python train.py --n_layer=14 --d_model=384 --n_experts=40 --experts_per_token=2 --d_expert=80 --d_shared_expert=256 --activation="bilinear" --moe_layers=[1, 2, 3, 4, 5, 6, 7, 8, 9, 10, 11, 12, 13] --router_score="softmax" --normalize_top_k=true --routed_scale=1.0 --balance_loss=0.000301 --balance_bias=true --router_z_loss=0.001 --n_groups=4 --groups_per_token=2 --init_std_router=0.0265 --lr_router=0.00093 --n_head=6 --n_kv_head=3 --head_dim=64 --vocab_size=23840 --norm="rmsnorm" --norm_place="pre" --norm_eps=1e-05 --positions="rope" --rope_base=10000.0 --rope_fraction=1.0 --qk_norm=false --attn_scale=0.125 --tie_embeddings=false --parallel_block=false --init="normal" --init_std_qkv=0.0253 --init_std_o=0.0314 --init_std_up=0.0362 --init_std_down=0.0362 --optimizer="soap_variant" --lr=0.00488 --weight_decay=0.0 --lr_head=0.00675 --grad_clip=2.0 --warmup_steps=200 --schedule="wsd" --decay_fraction=1.0 --decay_shape="linear" --final_lr_fraction=0.0 --batch_tokens=[32768, 65536, 131072] --seq_len=384 --doc_mask=true --train_tokens=389400000 --steps=5301 --dataset="wikipedia_en"
Below are experts of layer 9 (counted from 0) of a mixture-of-experts language model. Rows are named router (the router's row for the expert), gate (a neuron's input weights, with its number), up (a neuron's input weights, with its number) and show model dimensions 0-63. Each number is 128 + 32 x the weight over its row's rms, rounded and kept within 0 to 255. Numbers have three digits each.
After each expert's rows: "comes after" lists some tokens at least twice as common just before its tokens as in all text; "gets" lists some tokens that make up at least twice as much of what it gets as of all text. This comes from a sample of Wikipedia text that the model never trained on. Tokens count by the router's weight.

# expert 27
router:053106112142109205106119117083078059064137092139141167110076128104142163097152179170111119103162164197139194139121082091108134137153113100165140113091076131057183115130090098104117145123125118
gate0:154170110136120144123139160150053100135133120120128165137128149073141152181176120133165093077119090170137154096114164147173186114090165101120086198108111118136160119106129177121126092093147170
up0:137108129152123117113135082132137142128078167112117091207124079153124076198106103064110111092142082120146083091203136099124194121135141131115120093079174174161123155079168108143138052135151115
gate1:134114110190117171147115083126164153151126099149122129099120124142175159165117136182168114138112187156086127085148190127200110108107113088074044179101125099133195119106095166124078148080062132
up1:059163087152170137091133120115177070110160107148085114145109142116153101150127136167154163090115151120099132160113113087162069104103102138069133151086092081148076131140147121152123237196161121
gate2:145124101116106092151112120169128175110158137144170115153153162144117097133108106074177167103140201047112180095059126111154075128128185120155130166154089170122129168075126141175157117154121157
up2:107109127149115153102126096083174144139143126082111104175056102142073082146109138118203076092108144134182131108109120154085141163149084169095174166075146144167135087094132143168136144157143108
gate3:124084155093047110151098127117105101161160153149132168098129114082159109083088132124165179190126138157137073090117134119213148097169221167102176183104100116170103135138109106169144145146111128
up3:120167137112082067134148145121126115099126113134121111026125104146175136111105107140151095197125065147161135127103099136066166080143129156123138160135125135152109114165155126115141108100138089
gate4:139111104136129121140087146096087131165162134153130171061171051164138162119098135163135105173134155117099096067132152178071119091162198107123189097127130107050121096109050110135126121102194150
up4:120107121044095181128162085090115142168161133080138123150130083147113168154135137118078154171206161084118153170198133156167095121080182083123084136186108131080166082114106111138156131131106170
gate5:126130091104148146127146131113165136102138113116101126108126193073094176083110120111161077104149091143055106150133154140146173117120220073174140190163142105129123081173126082105180115117109099
up5:138126146138164083141159108173092070111152149162156097156145097105083102072122131114115119122188114175155140097125102110138100190170152094172157184115142081128147113161116128127149104141073126
comes after: "\n", " was", " a", " his", " Prime", " as"
gets: "-", " member", " team", " player", " President", " Minister"

# expert 21
router:107127156150092136097174059104110097092084107158162146140121103150181117083151146172144157134167149109126132134178088104086126155179152083094156122091137188125134132069071105106107129086155173
gate0:132144090153156092091124079127154156140116100131132132129088129195095235079136104145108147106174170132108173148140210083147140133141133161105107138184178098092145180114113137141103144127084111
up0:110126127196137168130121108140147163139105159076069116123152123145104134102157112102097043131139153098072181151159153139077136120127095121137107162204101092160127109156156144130137142130136138
gate1:152109133111131137161147131104122089095155123165172112166108058192128183077102166132157164116090078129130116135135148061130135199087109177080154135129136031131092110147173188134093090128177139
up1:097134107113098103068150090109140162122115156179094112101199075091135127161096134072106156141113197135152224084108120089152078184172112105129142117157109080209108104074147152024116141142101096
gate2:172074110060136107046127081155152065198112105075096133124153113132057097107156145098190140121140103110167150114157136136165116155197111130118169091197140134077134107090140131125110136087111113
up2:105120156199086162176120205131124095106107147136134162191130085099162128092122128116059106181107169150093117117105114115129132118095134094087122145089194151141153173124064131106122082140084103
gate3:179150042181130200120138166124147214188105079137119144126137158140092154152106094135123161179111158119142067095070135095131106127088109105141153137091167101159078058100117161135104145117115143
up3:091143148155126173190121122150110157041121100107116160135117131149124133089134059086172117187065144105111072127100145082109141132088131100135126110121139141072102096127172128150101100130098090
gate4:166169165068186170127091118157127120119082068121117166136180057152128134095149159081157083132119130138138128132102154159145097113170119163091134107138109128150152090144109135133103132138136117
up4:121162182132164132078188131138112120166171150073114110139169096173173132166091171098121088152099140155125054098150115105109097104107130098156132159159130121174147123150179159160147119142051163
gate5:102166120162136119105208088146123156125119114180173103116096088114189182151150138138127085134118102076108076122143119125094112153147090130122123141123059148157115123158138069100073086113112111
up5:118164112098115112199068110134151144124115112152090118121116114118194132100156118134154090125101178103127132106174120109157132168178080135100089118131087066132129156101104136130049128184155134
comes after: "\n", "-", "\n ", " ", " Preceded", ")"
gets: " |", "-", ":", "|", "=", " –"

# expert 7
router:083103090122097135099178105115104119109074124169083143131136078113188145117129149156125151089127139235160164120160146127099131169137145126132148102114128142112160118112105130111120149125141113
gate0:094098153081150123181129129120068141118165119111131114137110147060127130190148171111121108096105111138062128110116092137180138116092151102129125148096131194080092101065167196166114158105141107
up0:118142095147157147130120124151107137167143140106138178102107152190091203112162149099119085081184143083162110192178129132072138096152118143109141166122159111157146121190049100179145149163102196
gate1:122106116152164178126124148080183156126101145095146123140127114142136149086123130078139140047097147204163099132137144057215182154166104151078173122141145123146120194152149103133162128170051146
up1:080168167137133173124106156120118120126135215131085087163124108070145132109093115167165054187131137083100163113074128100108096139107180062145122127099136207156146110108130162124134146133144140
gate2:143079102162112112177132181147167147082115152100120076115153153148147112097124106117122129183136073145121126104099080127144109104131133146180163139113156177183108144110100166101207078137137095
up2:076185125129156083165120129131064118113140151115101137176165108129082164098099083146102078101126157139107121191159132070087126207118148104152195126130083115123098147052135192153147098099140107
gate3:162113081145175141157135132186098104138116154094086108159124160142141101139121117127163144164124053171097117146147108140181095150108136073129149137141150131159122135035178139096099098086029144
up3:135127152103120089184113177155084167149140114111128110171113128141150145120111162083130063120121103108161128119145098128119130130160149110153152111165138114098124127113089130155113124204133066
gate4:092101110148104048147142129164128136139129176143163088112140143110081132194112144113117074134135102130128131155135184159134101154139143183121155111188170211053090104158162110113101119099166106
up4:081122095107124100137119135153111142120103134117153147134177117160142255128072172119142112134098152113105130096136124136106166157094134155132144141116067173134104107097091113114137156119073101
gate5:113097096149052137106112141161088109151017179198170214123113150157117163151084116109095098135175105124126103187181161148128122200161093087167096078102105098169136114111125130106152119141083062
up5:153119142133148161154083100177175148132162126071106081153109100106142080183148112152127212117098184127218139094069145077097136031162136136145151117143127132106085106104112134167139139118164152
comes after: " was", " is", " it", " It", " he", " has"
gets: " was", " is", " were", " a", " are", " be"

# expert 26
router:096111103142134138102132127113052100025131110140120132117084116130131121091131153140124106092177135142140169200138127146133144135140127120116160074147126155142129105082112136106114173079142135
gate0:106050095162175139154158095179165075158150145149166137109178179157097135154098158101145143133100189102157116123125085111141155144143158144120138150138082139171104115153156075163143149088209184
up0:102086126154147141183130138092088105118145122060086149124162116113138102124159114134081136152192170129147127096145103134096185109079077134150076100081129178169158114091106081132103167153090087
gate1:112122172134100159105181084154140133173131072160193125141115141108181148072132104144145173129169146090143140102056072074126116109191077132119086096162071124148171092130106124094196150097119114
up1:125104097165094116142158132107138159181188076097113107079124128106117114131125120171114108152126132100152145041111109132130097088092143112104115149127095110172142158154076141136199074073160129
gate2:103192126161114127148163122107088192150135096189146159132157141149135092119160108139118167140121124100131129108130199166196163131112132101140140170121090103156155141124115109129102075100180147
up2:163121095107077097072129069161131154100135166082152130156096107103121169145113137138213073147089131130125119146146137085121165124111141103144144098165097099111077130213143144104134157159105102
gate3:038105121105139122163113112153156125099113115122067140153105135131159084120113133113105135153132132110096115158106125078179184175110111154123117101115137109175099174172094106141105077109109119
up3:120176052150090095127141111101063146142149138113100119154126164113098120114169123107116143125121215133119124134121160120090107171171117143152105100161073162091084115099161128130063182154152162
gate4:170098116121118147152167096126124130108110150172139142076072122078117130166174117139140158088171136117171132133138123120161112128047072141174145092176131083065133152171140120121123169178131140
up4:111129160082144199159125149135108116120148129161095171194085139144134125162135124084137197082120100114103102147103079126108120091129150154106106122141080101125108132106132092034144086154077079
gate5:117136102103125051127122148120125134182084121150139155151077047096120082161174100103100119191134153123119172065139116109124107155178103132115089212142132101096117112081133082110124148089160171
up5:085142123096092076118128149101138136175115153139125154124108071068191127143188097106095109109119111180062155129090117126148138125093226099129100156168105121083122111159118184173151092105155099
comes after: " 0", " ", " 1", " 2", " —", " 3"
gets: " |", " /", "|", " 0", " 0;", ";"

# expert 9
router:086090102125112158123173083095065148091126112140126146123077082147133168123161141149087137072176139120124166142165136130085165139155133098175171128137118163134221123114101120099143144113118165
gate0:148164181099107082093077143162138131141158170121123129127111124099112124107123151119127127104102147155141118135021153122093156061187101156164132146141159104077165126148102140076111114113127070
up0:120128201138140113089119155208162159154144168180064160127145130072077112165093118132118118130115122123120147157200102089156173142193181159053064170070116134126153143137176126163165080131144111
gate1:146160141180163129119144126137127197147141131136146190106175114148139096151121146092194078147139178090130169139143136124113110117159099099131117162128136072085160118169145113170165129111191130
up1:083154117160176167081099161106122156122093111132102169120130092149150107127122123138189117210143173098131154101158068105128105167141057143185115116132095145150189148125077117139153168106166154
gate2:146083167176059137090152125127135149114156126120105074110109099117122145116149132080097147107093143138157149085125157104074130085105150118057076134101157128152124112094099071115061132092141155
up2:088145147135183122166093100100093145119158184131096065132188156131114178121091124077086134136147193119154181125135138144147129110117125099137134112161164185103129186163134112134117192163127140
gate3:156129132099118100133106164180116083150114090086116137184141128184154177129192116153133116144088167123119186138104089058174183154177080150095137089083146095119097078087106117136130105126151162
up3:142132114059151087166161138158120142124119131089137173175096148164147134145161148159125155145108176164148152113107078091176144189150097139128093124110174128113101106085082120112204124158111140
gate4:178143047076148173137126170137169126141117122165111120150131123158057151143117144129094122121120130154208108072082146155141102127164118124163141135097100150075153087134163155126140134118146122
up4:105162075075118093088071116152118138107125194179105125192106141154140163083119159194121070197180153108139132111094148088160097159117121114160134141136171164150184126175137074126111145116153114
gate5:159143208121155171186142101144111168103109107101082086148095142127148128100126210078086140137097135094168135047084168081169138141119169173156142092125174128104101126093143076142186154136139131
up5:119115132189140133107063220150147124165040133147090137133158106154127088128080177134130117184147155119117151097166114124113117122110116123117054164107132151116151099151114086096055128121115146
comes after: " of", " in", " at", " to", " for", " the"
gets: " the", " The", "The", " his", " this", "'s"

# expert 13
router:126142089144098177110137137087065116095091128144127172183085123182204158087153137172166141099157167139143135146099098161070171162125152106135182121107109145111179126114102111086102135144134142
gate0:120143090118050137106160120125111098095131182105103159112121137129134125111097139127101175135102132183138157130196106110104161135105164110101109109093145134137108142086090135128169149150135135
up0:099138130068036113131126164141122091110111128068093143170155119118158109140150070113090139114105106177136140119158125124124110175163093098144101105077107097164149122155097108110096102110152183
gate1:116068127103093109121129122122100112103072161168114083181078139085181119129143113062089085091082085174131133091213133157114159092142127079129069129131146149134080124072124146112117133154118154
up1:149089193153139112089131131120105122111119119163136110169097144116150146138094155105071090117097084150114148073232114148086173099130107110112056163119124120133086138069139154163142122145104124
gate2:082111085130087138131098115083086117159156120103047104204128099129107116136113161121134134132142067207111095151159072125162160145172175114180092148151090120105176089100178238187175087151112103
up2:125165094084046110122121092057095139143147107130128107176158132185118114091097175121098141107110042104106088134159117176137162141158115120176104083125113136151184139076105163159150133158100083
gate3:148132116129178112174105106168146175141134117064094136073090127097106152141119100121160145133077085094127112111152147091139098170136141130153127109081195127133055134124099159132213190130193123
up3:148139149155135129128141141084146161179143156097110169142129130062069084095119162099104152134101110122135085118164147130113175202105160154115131080122145172148140119181124112190095094129142133
gate4:169068080203136135118152205101137113164060116132103126164145119183112151161128104140054092124093086127122099127178154084136130110166135169135103173131085140163118114139112074138141099154105119
up4:195126127104043099135107118115104107150167114172107121099163133109142130111114161040179135110148110155138122134120109145132096163052095106186115094139113099088116075075205155121156154115117181
gate5:185130179107177103077122095183133145124154148126153130101138169095081099140130129110181151164117166161146105154112204106090089139105177094137194148158129139135081099115070116071070096126113180
up5:150115134131131159133115175089189122158108052159081100173118149138134107135117099098171148072144073172115126149146110165157161151142102142111054148100111111141176146134155136203148155107154100
comes after: "\n", " \"", " '", " un", "/", "\""
gets: "-", " L", " St", " M", "==", " W"